Weights of a small mixture-of-experts language model, trained from scratch on English Wikipedia.
Size: 14 layers, width 192, vocabulary 8192, 40.5M parameters.
Experts: 6 picks a token, a shared expert of 192 neurons.
Training: a variant of Muon for the experts, 622M tokens, 4743 steps.
Below are experts of layer 6 (counted from 0) of a mixture-of-experts language model. Rows are named router (the router's row for the expert), gate (a neuron's input weights, with its number), up (a neuron's input weights, with its number), down (a neuron's output weights, with its number) and show model dimensions 0-191. Each number is 128 + 32 x the weight over its row's rms, rounded and kept within 0 to 255.
Before each expert's rows: "raises" lists some tokens whose logits its average output raises strongly, later layers aside; "gets" lists some tokens that make up at least twice as much of what it gets as of all text. This comes from a sample of Wikipedia text that the model never trained on. Tokens count by the router's weight.

# expert 80
raises: "\"", ")", "0", "%", ".", " respectively"
gets: " 1", " 0", " 2", " 3", " 18", " 4"
router [121  76 142 132  91 138 196 100 173 143 108 148 165 120 119 116  65 155 135 119  81 141 186 102  91 107 130 119 111 143  91 200 102  96  86 145  89 156  92  62 107 154 187  92 136 139 169 116 142  86 104 144 128 140 113 119 111 179 175 144 135 145 170  82  90  90 159 106 117 185 156 175 118  97 153 110 147 235  74 111 150 122 137  72 160  70 161 139  91 122  65 124 106 114 109 116 105 114 129 106  89 155 200 134 154 122  69 112 173 133  76 132 137  98 123 163 111 149  98 144 106 160 119 109 102 121 142 193 141  74 138 157  87 130 150 128 122 110 145 136 157 164 118 125 127 151 106 134 137  84 152 155 131  93  99 137 160 157 106 108 132  87 129 121 151 162  86  98 150 148  95 130 225 160 144 194 117 152  80  89 132 152 142 142  88  92  90 158 160 157  80 123]
gate0 [105 151  89 136 122 105 169 139 147 130  52 152 141 147 126  98 115  95 138 138  93 124 144 107 117 187 146 105 176 132 143 136 105 132 109 123  74  96 138 106 151 138 136 169  99 136 117 104  85 185  89 137 153 135 110  53  93 167 118 153 162 139 134 101  98 135 117 133 166 181 123 127 131 135 164  93 163  66 124 138 100 139 133 131 132  58 137 106 115 103 100  77 159  74  91 144 133 116 131 150  75  83 141 169 125  85 137 132 181 107  92 132 121 109 128 155 130 101 222 179 180 190 144 160 114 136 164 134 164 182 130 111 165 125 140 163 127 126  98 120 116 122  98 150 117  96  90  80 170 106 190 108  82  83 103 104  97 117 107 140 163 163 155 123 146 113 127  90 139 192 138 120 118 108 140 147 100 151 104 155  22 107 140 144  67 191 152 149 197 151  92 228]
up0 [164 117 166 119 131  94 122 124 180 160 191 150 134 137 145 104 138 161 146 155 159 165 124 131 157  85 107 150  82 135 105 116 141  97 127 133 156 133 112 139  62 141 158 116 139 101 108 194 169  44 184 146 145 147 169 189 113  68 135  99 105 126 129 178 122 122 114 123  64  96 152  82 140  79 135 120 128 208 130  85 147 100 143 128 116 184 131 128 124 147 158 142  99 169 213 112 118 130 134 122 107 102 178 113 120 136 141 152  91 153 169 144 150 167 143 126 111 163 127 123  92 128 142 153 154 118 124 130 104  63  99 127  39 149 118  84 102 126 137 173 163  88 106 128 168 188 152 156 125 176 126 137 152 176  83 165 162 137 119 159 103  81 124  76  85 137 146 130 109 109  78 101 142 124 210  78 152  95  86 150 185 166  76 154 171 124 151 144  91 167 181  94]
down0 [149 155 115 127  35  69 180 158 130  64  87 146 119 132 155 162 143 111 156 109  60 111 137 114  99 143 134 136 120  91 193 135 130 113 146 135  79 175 108  62 116  97 133 152 158 116 166 123 142 142 133 104 163 171 196 188 107 174 123 139 137 162 172 118 117 157 157 137 134 126 108 107  64 104 175 110  97 183 141 133 145 122 125  79 153 114 124 100 115 113 166  88 138 161  94 112 117  88 176  78 115 121 145 173 141 145 105 124 131 155 143 121 105  94 128 145 135 130  44 150  67 104 166 118 160 160 104 113  54 176 126  88 168  88  75 125  84 100 132 109 136 132 122 110  94  77 110 179 121  95 150 106 167 112 135  93 158  65  67 141 147 110 117 150 100  93 147 146 133 163 146 169 149 157  70 134  98  48 156 118 105 135  89 150  87  60 173 155 125 132 115 121]

# expert 58
raises: " Phylum", "level", "ened", "ended"
gets: "-", "–", " C", " S", " P", " N"
router [122 119 124 130 167  58 146  71 123 101 121 113 120 106 133 126  73 130  95 190 137  71 163 142  76 125 104 152 127  98 107 120 100 134 123 110 133 164  71 136 104 126 194 109  56 169 100 120 100  92 130 166  82  89 144 124 102 180 156 118 170 163 124 130  99 115 169  86 141 124 171 149 132 138 196 132 181 184  99 107 124 119 159 147 137 103 124 110  98 123 135 156  77 179 177 141 159  93  71 106 173  86 184 122 126  92 110 120 152 115  44  67 152 116 118 155 133 169 149 130 101 160  82  88  86  91 170 117 134 102 118 101  66 137 145 135 131 113 150 110 178 125 178 117 161 167  96 179 124  73 130 147 128 120  59 110 177 208 160  97 132 168 158  92 143 146  94 156 167 136 181 121 192 106 125 123 136 157 115 110 164 125 175 110  85 149 136 162 149 148 127 118]
gate0 [143 118 135  92 123 155  75 117 149 121 115 153 101 135 162 129 127  91 152 149 110 138  93  96  73 165 102  89  94 156 115  80  63 129 150 132 172 119  40 154 107 156 131 129 181 167 139  68 164 116 141 109 152 152 136 153 146  98 108 113 121 127 116  69  92 152 103  98 165  98 155 184 124 102 144 118 123 117 140 115 162 145 104 132 118 184 119  99 165 127 142 187 172 170 139  67  64  95 107 141 150 110 179 153 119 143 121 172  74 153 117 115 110 148 126  66 123 142 111  87  60 172 128  78 157  93 143 127 113 113 150 182 115 127 130 153 108 107  94 155 114 132 151 122 184 167 168  95  51  96 178 128 193  97 175 116 171 176 116 102 125 182 122  98 152 162 136 130 167 121 119 117 159 109 151  99  54 126  57 168 166  81 124  92  86 118 111 170 179 164 108  91]
up0 [164 190 171 102 170  90 122 126 144 109 147 102 167 175  86 113 143 155  90 107 100 188 158 111 146 130 146 149 133 191 160 120 159 142  99 107 169  73 125 160 131 150 186 125  97 141 173 166  28 151 107 152 121 130 117  95 125 110 139 111 138 111 128 211 181 100 135 136 110 153  55 122 157 155 115 142  64 134 125  96 110 144 123  86 122 112 115 178  80 110 110 164 130 102 106 144  91 151 143 108  97 106 106  87 118 151 174  98 139 133 155 160 141 134 180 129 123  94 139 121 139  87  76 170  82 190 126 108 159 163 149  92 139 140 138 126 167 108 111 163  92  89  77 110  78  85 122 156 182 142 111 103 110 185 147 179  56 132 119 155 153  68 124 157 108 144 116 115 117 125 119 141 124 160  69 187 147 136 134 107 133 119 108 145 133 147 138  95 103  96 195 233]
down0 [182 167 130  82 116 114 151  93 159 170 147 192 111 116 124 130 126 141 184  86 115 135 126 149 157 111 158  88 121 129 146 168 133 134 108 101 178 132  86 147 133 152 115 106 104 167 191 104 198  87  94 201  70  88 101 114 152 174 107 114 159 124 102 145 141  98 155 144 127 150 210 117  73 158 142 140 105 130  92 134 145 154 157 106 147 114 103 100 134 149 128 130 162  77 146 122 111 145 100 135 131 102 156 131 109 136 107 173  95 133 209 127 166  95 129 124 149 140  90 128 134 148 155 118 102 114 115 110  80 100 163 137 104 157  69 207 184  95 156  96 112 106 142 169 166 104 148 169 127 203 127 153 148 139 122  53 135 141 134 206 141  60 173 135 185 149 125  33 132 104 111 156  96 173 143  86  95 156 136 108 122 164  96 123  93 157  92 172 168 151 136 148]

# expert 142
raises: " there", " the", " in", " to"
gets: "0", "1", "2", "5", "3", "8"
router [ 90 109 144 147  70 133 133 113 165 120 137 117 172 142 105 100 106 132  80 138  80 101 156 140  90 100 131 123 121 144 105 111 131 150 100 161 131 162 119 146 116 151 104 143 138  83 120  69  97 155 132 179 144 116 102  82 156 177 150 126 175 149 159 125 157 111 118 113 187 162 151 127 128 141 116 141 134 133  95 121 148  72 156 101 150  51 195  98 147 181 103 130 123 126 163 106 163 128  83 110 123  95 201 149 138  91  89 132 124 163  66 107 178 173 118 163  61 152 137 167 142 189 106 133  72 103 135 190 149  78 141 141 115 130 161 157 136 115 130 164 125 104 158 129 133 156 109 205 185 123 121 206 110 111 103 113 132 143 143 134 142 106 160 121 176  93  60 101 140  78 122 148 238 163 119 137 179 143  51 162 151  98 135  94  99  98  98 149 160 153  87 173]
gate0 [179 110  69 149 147 207 151 187  97 159 128 109  86 107 148 113 130  81 128 199  91 109 160 189 134 145 134 152 138 162  98 138 150 126 142 153  92 160 151  65 145 109 138 137  98  91 129  81 117 113 122  98 131 136 107 134 200 148 118 135 143 120 142 101 168 184 154 134 144  83  96 158 135 121 162 100 198  96 129 176 105 133 107 102  99 166 193 144 203 158 123  42  94 151 140 165 143 140 138 116 123 143  96 122 131 156 145 119 122 141 117 135 110 164 111 144 194 132 119 142 123 190 102  81  76 156 134 152 124 114 169  94 163 150 153 160  92  75 160 133 101  78 139 105 103  99 123 161 120 122 153 148 117  88 128 156 143 198 141 102 173 153 143 173 126  91 188 127 150 192  95  44  78 176  95 167 158  95 125 110  79 125 144 154 102 106 147 117 161 164 130 159]
up0 [106 173 188  87 125 129 138 110 144  77 154 185 104 195 132 146  88 150 160 108 163 111 124  49 138 138 114 158 128  80 127 114 154 155 133  96 190  97 101 158  91 167  96 136 161 180 146 190 179 139 137 172 141 132 114 177  70 103  98 136 117  86 154 198 129 104  83  95 150 122 108 136 143 161  69 130  60 164 135  74 157 148 116 126 110  74  58 122 127 158 159 136 149 100 129  81  97 138 134 130 136 122 118 109  87 181 108 106  87 120 133 125 101 105 158  47  95 138 128 104  90 145 113 139 132 116 200  71  69 173 117 103 127 131  79 119 121  96 102  83 168 146 159 107 125  59  93  88 150 129 116  89 137 123 112 100  92 100 132 169  71  83 163 152 121 127  95 126 150 101 179 164 149  89  71 120 101  95 130 152 108 136 114 107 121 166 111 152 166 137 115 124]
down0 [153 106  41 143 146 121 127 110 121 154 139 165 188 131 207  68 158 154 137 124  63  65 153 117 191 114 132 118 141  78 108 139 169 166 125 122 111  90 105  92 111 153 132 155 116 128 119 123 165 117  80  94 151 111  98 118 132 143 155 112 171 187 157 179 123  69  91 139 149  98 129 157 135 141 192  58 144  98 114 127 121 119  99  95 103 178 132 110  95 118 140 134 236 146  67 124 167 157 175 128 155  98 120 145 139 151 124 198 143 104 107 163 137 103 123 103 124 133 132 116 105 130  91 127  63 126 173 194 134 103 141 156 112 132 127  66 130 129 159  84 181 113 149 125 118 106 114 159 180 160 116 114 141 163 110  89 114 114  45 172 123 133 170 124  87  95 166 132 107 197 150 131 128 167 145  82 148 114 154  92 168 105  76 154 126  95 138  92  88 114 141 144]

# expert 87
raises: " the", " its", " by", " third", " post", " second"
gets: " a", " with", " 0", " e", " E", " on"
router [127  94 162  90 129 139 183  99 169 111  93 113 123 110  82  93 111 184 123 143 143  87 141  93 116  63 134 185 101 103 116 146 126 162 176 167 113 138 137 130 116 132 162  84 160 140 145  73  54 119 111 157  53 127 158 141 112 176 116 137 152 191 158  85 106 110  85 108 130 196 110 167 116 143 174 134 209 178  85  81 127 131 135 105 146 104 114 117  81 106 106 205  20 142 176  99 190  98 134 110 132  66 142 118 163  92 100 135 165 139 111  93 115 137 145 184 122 149 139 137 103 212 128 126 121 115 157 179 146 122  98 111 121 140 138  92 133 145 153 131 108 150  98 111 145 151  89 186 122  78 137 139 182 110 108  61 112 143 146 114 133 136 126 137 157 163  84  93 141 144 144 173 152  71 109 148 115 120 109  97 118 159  79 137 133  99 146  87 148 121  98 148]
gate0 [ 89  87 118 106 164  95 117 142 164  79 110 127 136 177  89 123 120 176 207 102  89 116 105  75  90  98 183 171  92 108 139 152 141 199 138 156 153 111 136 185 148 126 155 166 153 180 132 135  54 117 130 124  94 159 202 120 115 142 122 114 135 129  87 142  97 111  89 122 127 178  86 132 105 154  44 134 140 176 102  92  67 208 141 135 137 136  36 172 123  97  90 144 138 146  88 128 163  87 151  79  71 136 153 108 146 117 134 132 159 156 111 114 111 166 116  99 145 198 188 175 124 112 133 160 105 147  86 137 128 122  99  48 126 107 110 164 117 164 157 104 123 111 122 130 119 143  81 167 184 126 117 124 134  94 105 111 137 159 127 140 165 122 142 151 156  90  97  97 181 153 104 122 121 184 100 161 156 105 104 115 108 169 134  97 136 151 152 161  92  96 156 160]
up0 [185 160 113 121 117 128 164  85 126  90  90  97 118 148 122 151  86 158 136 185 126 106 168 144 151  97 153 130  94 196 110  88 117 138 105 120 130  53  72 100 115  90  95 142 153 193 160 159  86 202 148 136  87 153 168 131 136  81 151 121 173  73  75 134 140 102 167 104 179 144 161 174  85 107 134 135 132 142 130  96 136 141 190  99 114  78  94 165  84 139 111 104  86 182 127 119 143 133 107 120 139 107 166  94 105 127 116 123 139 170 147 114 170 153 163 125 150 114 138 129 132  95 133  87 120 161 156 178  82 106 146 225 120 125 163 130 158 126 103 131 111 181  92  95  76 111 163 111 129 190 175 163 196 171 135 151 188  85 115 191 136  77 164 135 135 107 200 126 152 119 128  83  86 137 144  97 164 145 113 134 104 161 142  98 156 180 133 132 112 105  98 129]
down0 [152 112 100 180 138  84 105 129 130 166 184 194  71  93 198 143 103 101  74 112 123 176 128 130  97 207  91 174 151 119 131 113 138 152 164 108 133 106 117 180  97 177 158 151 168 140 117 104 160 145 104 116 120 148 105 137 160 150 155 153 147 160 148 139 169 132  97  75 126 152 173 171 175  46  80 122  82 139 105  86 139 155 138 141  85 107 110 164  76 168 117 140 133 156 169 109 188 124 134 117 147  62 114 152 153 119 140 152 132 148 167 103 161 140 158 163 126 146 127 183 190  60 119 159 147  76 116 134 132 141 102 150  72 154  58 120 149 186 113  85  66 140  91 128 134 161 143 146 116 136 110 203 126 106  98 172 112 158 138 109 106 139 167 157 149 108 173 115 136 153 152  87 120  84 128 152 122 145 148 105  96 162 155 109 108  82 116 130 165 206 138 141]

# expert 106
raises: ",", ".", " location", ")", "–"
gets: " 1", " 2", " 3", " 0", " 4", " 18"
router [146 117 135 112 134 120 188 140 158 118 112 121 150 141 124 110  57 178 123  91  32 125 150  96  70 129  91 147 123 151 105 206  71 122 135 123  66 165  76  71 113 152 192 102 118 146 152 126 117 110 104 154 160 143 124 111 116 222 191 127 132 121 133  86 108 107 124 116 129 161 132 175 142 117 148 108 117 187 126  85 152 127 131  74 188  75 116 135 113 138 113 165 111 122 122 114  93 108 152 143 118 134 200 134 157 127  97 102 196 122  76 110  99 102 139 156 123 146  71 150 131 153 133 115 121  96 147 196 162  51 145 197 118  93 167 119 148 110 145 118 142 190 135 106 120 137  90 144 145  85 143 158 162  94  73 124 142 164 133  90 137 147 134 139 145 172  75 107 146 118 130 152 180 134 126 188 102 195 121 131 148 153 143 123 108  98  89 146 146 140  55 155]
gate0 [155 118 158 134 130 143 195 139 144 182 110 178  98  72 112  93 112 102 142 126 160 169 156 175 148 150 162 143 105  96 187 117  63 143 109 171  99 128  97 161 152 120 139 101 132 122  88 130 135 145 151 117 102 147  88 137 137 145  84 167 161 102 121  79 133 162  83 143 144 129 127 185 151  98 167 127 146  41 131 137 154 146 191  69 167  89  69 126 116 143 112 123 131  86 130 120 108 116  81  56 106 152  97 126 180  85 140 131 161 148 121 102 162 125 144 127  91 169 152  84 149 116  82  93 139  93  80 207 107 149 206 158 129 135 198 192 155 152 115 100  52 157  96 128 123 146 168 126 138 138 201 146  88 113 133 110  74 132 129 125 101 188 129 135 174  82 134 137 102 155 163 137 171 105  93 165 125 110 127 165 147 124 143 132 107 146  73 132 139 146 138 187]
up0 [121 168  93 136 125  79  88 160 113  64 156  43 136 181 171 190 175 154  86 110 127  53  95  87 149 142 144 124 122 174  38 167 122 136 124  88 132  77 140 102 121 183  84 130 166 123 173 126 136 146 126 124 155 105 183 101  75 138 127 124  81 133 112 105 130  98 157 117 149 138 102 131 147 151  87 146 144 140 117 104 120 115  38 179 168 166 126 117 125 127 107 126 110  90 154 143 126 145 109 211 139 125 141  92 100 142  98 103 142 119 116 148 101 132 135 161 116  97 132 163 213 144 196 168 146 181 152 123 119  93  66  73 123 212 112  91 146 124 114 136 161  87 104 142 138  88  96 150 166  65 115  74 130 115 115 110 125 154 172 172 153 103 164 148 166 150 126 148 163 100 120 110  78 180 132 133 154 177 115 115  83 120 136 156 110 137 134 125 113 133 131 119]
down0 [124 113 126 121 185 168 108 145 101 164  86 127 123 129 163  43 126 165 131 192 173 184 120 155 107 104 150 138 140 131 122  83 131 145 103  15 120 148 108 163 185 132 100 102 143 122  93 153 100 145 145 133 133 172 125 204 126 208  78 167 163 148  99 179 145  90  84  85 128 160 157  79 147  98 149 116 129 136 148 124 128 130 111 133  78 112 139 108 145 185 145 121  67 129 178 120 130 173 119 137 177 107 113 105 106 100 132 182 172 140 104 113 131 157 142 140  67 128 166 152 142 217 119 149 174 143 114 149 143 164 144  84 120 129 125 162 171  72 145 191  72 120 126 114 133 157 114 201 157 109 116 152 152 131 130 219  78  91 126  99 153 155 126 151 119 120 106 132 129 156 118 138 144 198 124 155  66 130 122 116 120 130 133 167 128 104 155  95 131 127  84 121]

# expert 55
raises: "\n\n", " The", " this", " In", " This", " However"
gets: ".", " but", "″", ";", "\n\n", " while"
router [112  63 119 108  93 130 177 105 149 129 141 121 124 123  88  86  99 124  87 125 131  64 102 119 110 113  44 144 105 115 102 149 147  91 181 105 133 203  86  96  96 118 119 130 134  55 125  88  98 160 127 162  43 153 170  74 120 134 127  75  97 126 162  86 100 108  99 141 169 169 151 168 100 199 122 138 152 145 121 139 138 122 173 126 150 131 144  93 139 177  65 181  72  65  98 144 133 108 102 127  93 118 135 140 152  86 158 156 151 141  98 102 132 153 125 158 110 177 137 158 120 167 154 102  92 127  83 160 131 101 106 121  70 163 138 133 130 104 109 165 168 124 116  71 108 159  48 118 135 113  93 166 132 104  90 149 133 153 163 153 110 125 167 119 132 122 137 141 159 102 112 192 199 124 146 118 135 180  84 127 151 137 171 118  99  77  98  89 199 182 131 146]
gate0 [156  67 115 167 119 101 197 112 145 137 103  60 132  93 117 134 181 116  69 130 119 174  92 111 106 162 146  95 113 127 112 142 127  98 174 107 108 157 168 109 118 164 158 123 115 128 163 133 142  71 156 189 155 138  96  70 129 112 132 103  85 103  81  94 183 101 123 190 124 147 135 141 209 133  88 130  93 106 112  74 117 124 170  59  95 114 166 151 125 133 152 160 157 153 188  66 108 132 120 108 133  68 154 126  85  73  88 188  50 112  74 136 138 111  95 119 149 194 123 161 111 139 103 118 129 168 168 177 160 149 151 146 127 154 115 112 147 121 114 177 127 160 180  95 103 164 151 105 123 149 114 174 134 172 200 111 167 107 121 105 146 101  99  93  99  95 106  93 132 100 139 158 147 130 138 165 133 153  64 172 138 164 110 178 161 154 106 105 153 138 140 104]
up0 [ 81  53  99 214 137 100 161 173 145 128 131  69 143  60 112 177 181 111 121 138  86 100 157 114 140 110 140 127 142 134  60 151 137 137 122 104 113 175 173 116 127 134 139 107 127 104  61 139  78 135  92 124  80 124 129  81 151 172 145 102  93 118 141 118 119 124 127 114 112 115 169 121 173 160 149 160 163  93 136  67 190  95 186 107  70  98 145 143 174 143 120 161 137 145 168  95 126 147  72 104 167 185 130 104 106  74  36 190 120 119 129 172  94 142 140  96 110 114  95  83 170 129 148 149 129 176 172 106 115 100 140 113  87 135 143 139  77 124 105 195 139 143 120  76 126  90 178 142 145 153 136 159 132 137 200 130 106 142 109 127 160  95 145 108 131 147  92  79 118 114 161 114 149 101 169 179 115 129  73 181 102 118  81 118 122 165  96 116 100 124 143 110]
down0 [137 147 106 126 120  96 134 140 220 100 141 160 124 138  66 152 131 117 140  67 122 115 109 102 174 161 126  79 119 138 130 152 153 157 102  86 161 120 113 130 146 162 154 126 138  98 132 137 165 170 153 126 136 181 161  98 168 128  97 107 158 150 112 115  85 150 155 172 150  88 134 154  78 111 158  94 158 159 104 187 109  76  82 126 136 113 102 172 136 146 129 150 115 141 111 160 122 180 173 108 144 103 194 105 163 136 120  41  82 158 167 127 122 125  96 117 116 138 145 118  79 132 128 166  83  15 112 154 131 101 107  97 200 156 112 120 146 151 112  60 182 122 182 130  85 149 100  97 166 175 100 144 133 211 104 147 160  90 142 122 106 102  90 167 179  97 104 168 127 105 188 116 103 134 127 122 136  93 146 204 117 163 164 149 117 142 147  94 188 130 126 102]

# expert 57
raises: "\n", "\n\n", ")"
gets: " |", "|", ";", " fa", " they", " not"
router [114 126 114  93 124 115 113 122 171 127  86  92 124 140  97 136 141 129  73 118 114  91 154 157 132  65 169 166 156 142 121 129  81 170 142 179 139  93 109 143 139 102 137  68  77 118 154 103 144 126 162  86 101 148 140 177 112 156 189 161 163 107 150 149 119 114 107  89 185 156 168 133  98 160 122 166 178 145  98  95 176 100 159 120 162 109 149 124  98 141  71 198  76 148 118 128 159 129 139 136  85  90 127 149 129 111  83 167 107 100  64  85 190 167  93 148 150 145 157 169  30 158 135  98 129 110  81 198 150 129 124 129 147 140 152 118 104 110 140 129 158  91 157 197 171 168 105 121 142  82 100 165 170  61 113 110 138 209 108 117 153 145 151 208 177 170 110 128 163 119 164 168 128 130 117 112 121 139  91 147 132  90 152 124 122 103 131  77 137  95  92 170]
gate0 [ 92 110 109 119 157 168 103 147  81 146 114 143 116 153 114 134 123  95 151  67 148 134 125 113 140 128 141 118  86 123 108 174 111 112 190  94  70 122 171 130 126 168 119 128 137 105 141 143  77 137 148  97 145  62 132 161 158 100 187 171 181 198 131 143 167 151 163 146 168  80 195 169  93 134 146 176 198 116 114 143 109 111 152 192 163 118 115  90 105  67 138 123 135 101  94 184 190 156 147 140 103 150 126 129 130 145 103 175 114 128 135 117  82  88  96  89 128 157  55  98 113  94 115  84  92 126 118 115 154  57 141 111 168 102  93  97 182 173 203 155 130 164 142 102 153 208 120 168 145 117 144 138 152 119  92 112 147 149  88 118 129 147 211  97  94 121 130 135 156 142  93 104 119  50 130 103 128 112 147 120 124 180 155 151 107 162 110 122 162 137 187  95]
up0 [135  90 102 105 153 180 115 171  88 178 101 104 151 133  80  97 124 141 165 124 183 131 129  85 156 111 125 150 119 120 152 142 101 131 180  93  74 169 110  89 152  71 103 134 122 138 110 143 126 105 131 142 155 116 130 129 175 145 152  97 188 238 107  82 148 147  86 132  58 106 144 184 149 141 173  95 180  33  92 139 127 147 172 161 104 187  98 125 200  86 145  92 111 103 141 138 123 114 157 105 112 112  72 157 141 101 126 200 126 135 137  97 106 169 109  98 119 113 150  87 116 120 141 108 147 134 145 114 108  77 144 142 155 135 158 131 143 135 130 186 132 131 110  80 105 128 205 113 125 148 197 197 128 135 114 132 170 117 101 106  77 102 170  96  86  87 151 135 135 114 117  76 143  83 120  83  92 166 113  99 144 115 155  85 153 157 100 146 113 121 162  73]
down0 [156 223 148  76 103  81 143 121 127 127 131 128 122 137 134 155 114 163 107 150 153 121 167 177  71 162 102 116  96 117 146  91 105 128 103 148 133 124 110 126 111  79 111 132  91 178 128 144 132 136 106 131 154 159 179 192  55  77 107 139 147 117 152 127  72 108  82  83 117 130 139 150 177 130 104  67 157 125  86  96 132 132 105 135  98  95 129  88 108 134 126 149 156 140  52 126  69 144  84  90 151  53  94 133 159 133 116 115 114  93  88 161 133 116  51 134 133 118 135 133 112 120 148 149 122 115 147 120 127 123 101  74 181 166 171  84  89 121 107 119 160  54 122 234 129 102 119 123  85  93  71 125 165 122 124 139 161 200 138 188 194 116  76 111 118 165 127 138 117 127 104 141 158 171 134 182 138 128 177 145 105 186 159 113 170 149 157 121 123 112 144 163]

# expert 124
raises: " The", "\n\n", "\n", " \"", " In", ","
gets: ".", " .", "!", "?", " series", "_"
router [ 95  83 143 127  84 132 186 112 175 127 115  96 147 122 117 109  77 134  88 138 140 112 121 135 112  89 124 155 102 105 132 147 135 132 150 106 123 131  49 117  93 107 139 104 157  62 132 125 110 180 117 179  81 172 133  59 123 166 153  28  77 127 202  87 139  88 113 111 189 153 137 191 114 188 115 116 135 124 109 130 145 101 175 121 107 131 111 148 150 205  95 165  91 124 112 121 107 109  82 102 142 111 139 133 158  80 154 140 168 155  56 117 133 145 123 145 128 168 138 121 125 168 161  82 139  74  90 160 164 132 118 117  68 156 135 141 125 119 116 166 144 107 144  56 137 195  95 120 136 119  61 163 126  62 126 143 139 159 115 111  80 148 160 170 141 162 160 135 192 111 122 198 141  94 139 122 117 182  89 129 145 128 154 100 118 115 134 111 184 185 141 147]
gate0 [141 101 168 118  95 124 126 114 103  86 127  71 156  97 133  77 109 152 131 150 128 170 102 113 149  93 128 194 102 166  99 123 123  54 113  81 143 118 133 139 175  92 167 144  38 116 163 150 123  92 115 132 107 129 130 126 128 119 123  85 106 114 153 142 123  84  90 123  49 143 172 165 125 161 124 150  78 189 124 131 160 165 167  46 123 105 177 111 177 171 133 157  89 188  99 129 160 125  80 107 137 155 119 105 168 102 140 197  93  98  83  73 124 196 119 123 182 104  89 131 139 145 118  80 129 141 157 123 130  93 160 166  69 109 152 161 143 144 170 110 159 101 179 136  96 185 157 131 137 148  77 131  65 111 162 139 153 169 139 110 161 149 100 161 182  94 133 174 148 138 161 138 138 119 148  68 104 137 119 198 123 125  88 137 177 124  88 135 156 124 163 143]
up0 [103 173  75 122 116 151 141 162 120  87 102 132  91 111 161 149 157 100 117 112 129  77 115 132 139 161 145 103 112  71 101 106  92  94 133 160 108 168  92 104  80 132 116 151 139 127  40  88 180 127 124  94 185 124 164 139 113 143 128 137 112 138  76  97 116 148 173 137 147 151 177 124 152  99 153 131 124  73 157 173 110 149  86 162 156  86 109 178 127  31 158  96 158  81  90 117 138  82 162 164 183 128  63 176  64 151  87 130  90 135 206 140 156 123 196 102 128 127 116 109 149 108 117 184 114 161 127 169 108 132  76 111 129 143 208 135 129 205 141 110 128 152  70 102 197  82 142 117  76  97 159 141 130 100  79 132  91 126 157  69 117 161 135 130 125 122  75 112  99 130 134 131 118  99 128 120 135 104 169 126 184 149 151 109 111 158 129 145  96 124 136 110]
down0 [ 48 114 130 135  35 146 142 149  97  90 164 116 111  91 138 195  86  87 106 183 150 127 116 183 169 136 172 131 106 146 149  72 129 110 171 122 191 164 136 133  39 171 136 106 147  98 130 121 186 125 136 137 177 179 151 158 109 129 151 147  59 120 117 135 118 121 125 127  57 141 138 107 153 145 141 134 126 101  78 192 112 122  46 125 135  86 101 107  88 146 141 141 183 134 122 163 116 125 137 104 112  67 160 156 127 151 145 130 151 118 127 142 164  95 145 121  72 120 144 137 109 119 151 183 164 142 136 204 119 122 149 133 102 136  82 108 163 125 116 157 150  88 155 118 172 152 127 112 129 159  93 126 158  73 101 174 131 167  74 159 132 153 101 177 170 156 144 109 166 120  65 169 169 161 163 137 146 165  85 159 202 126 100 161 146 128  91 147 128 166 135 139]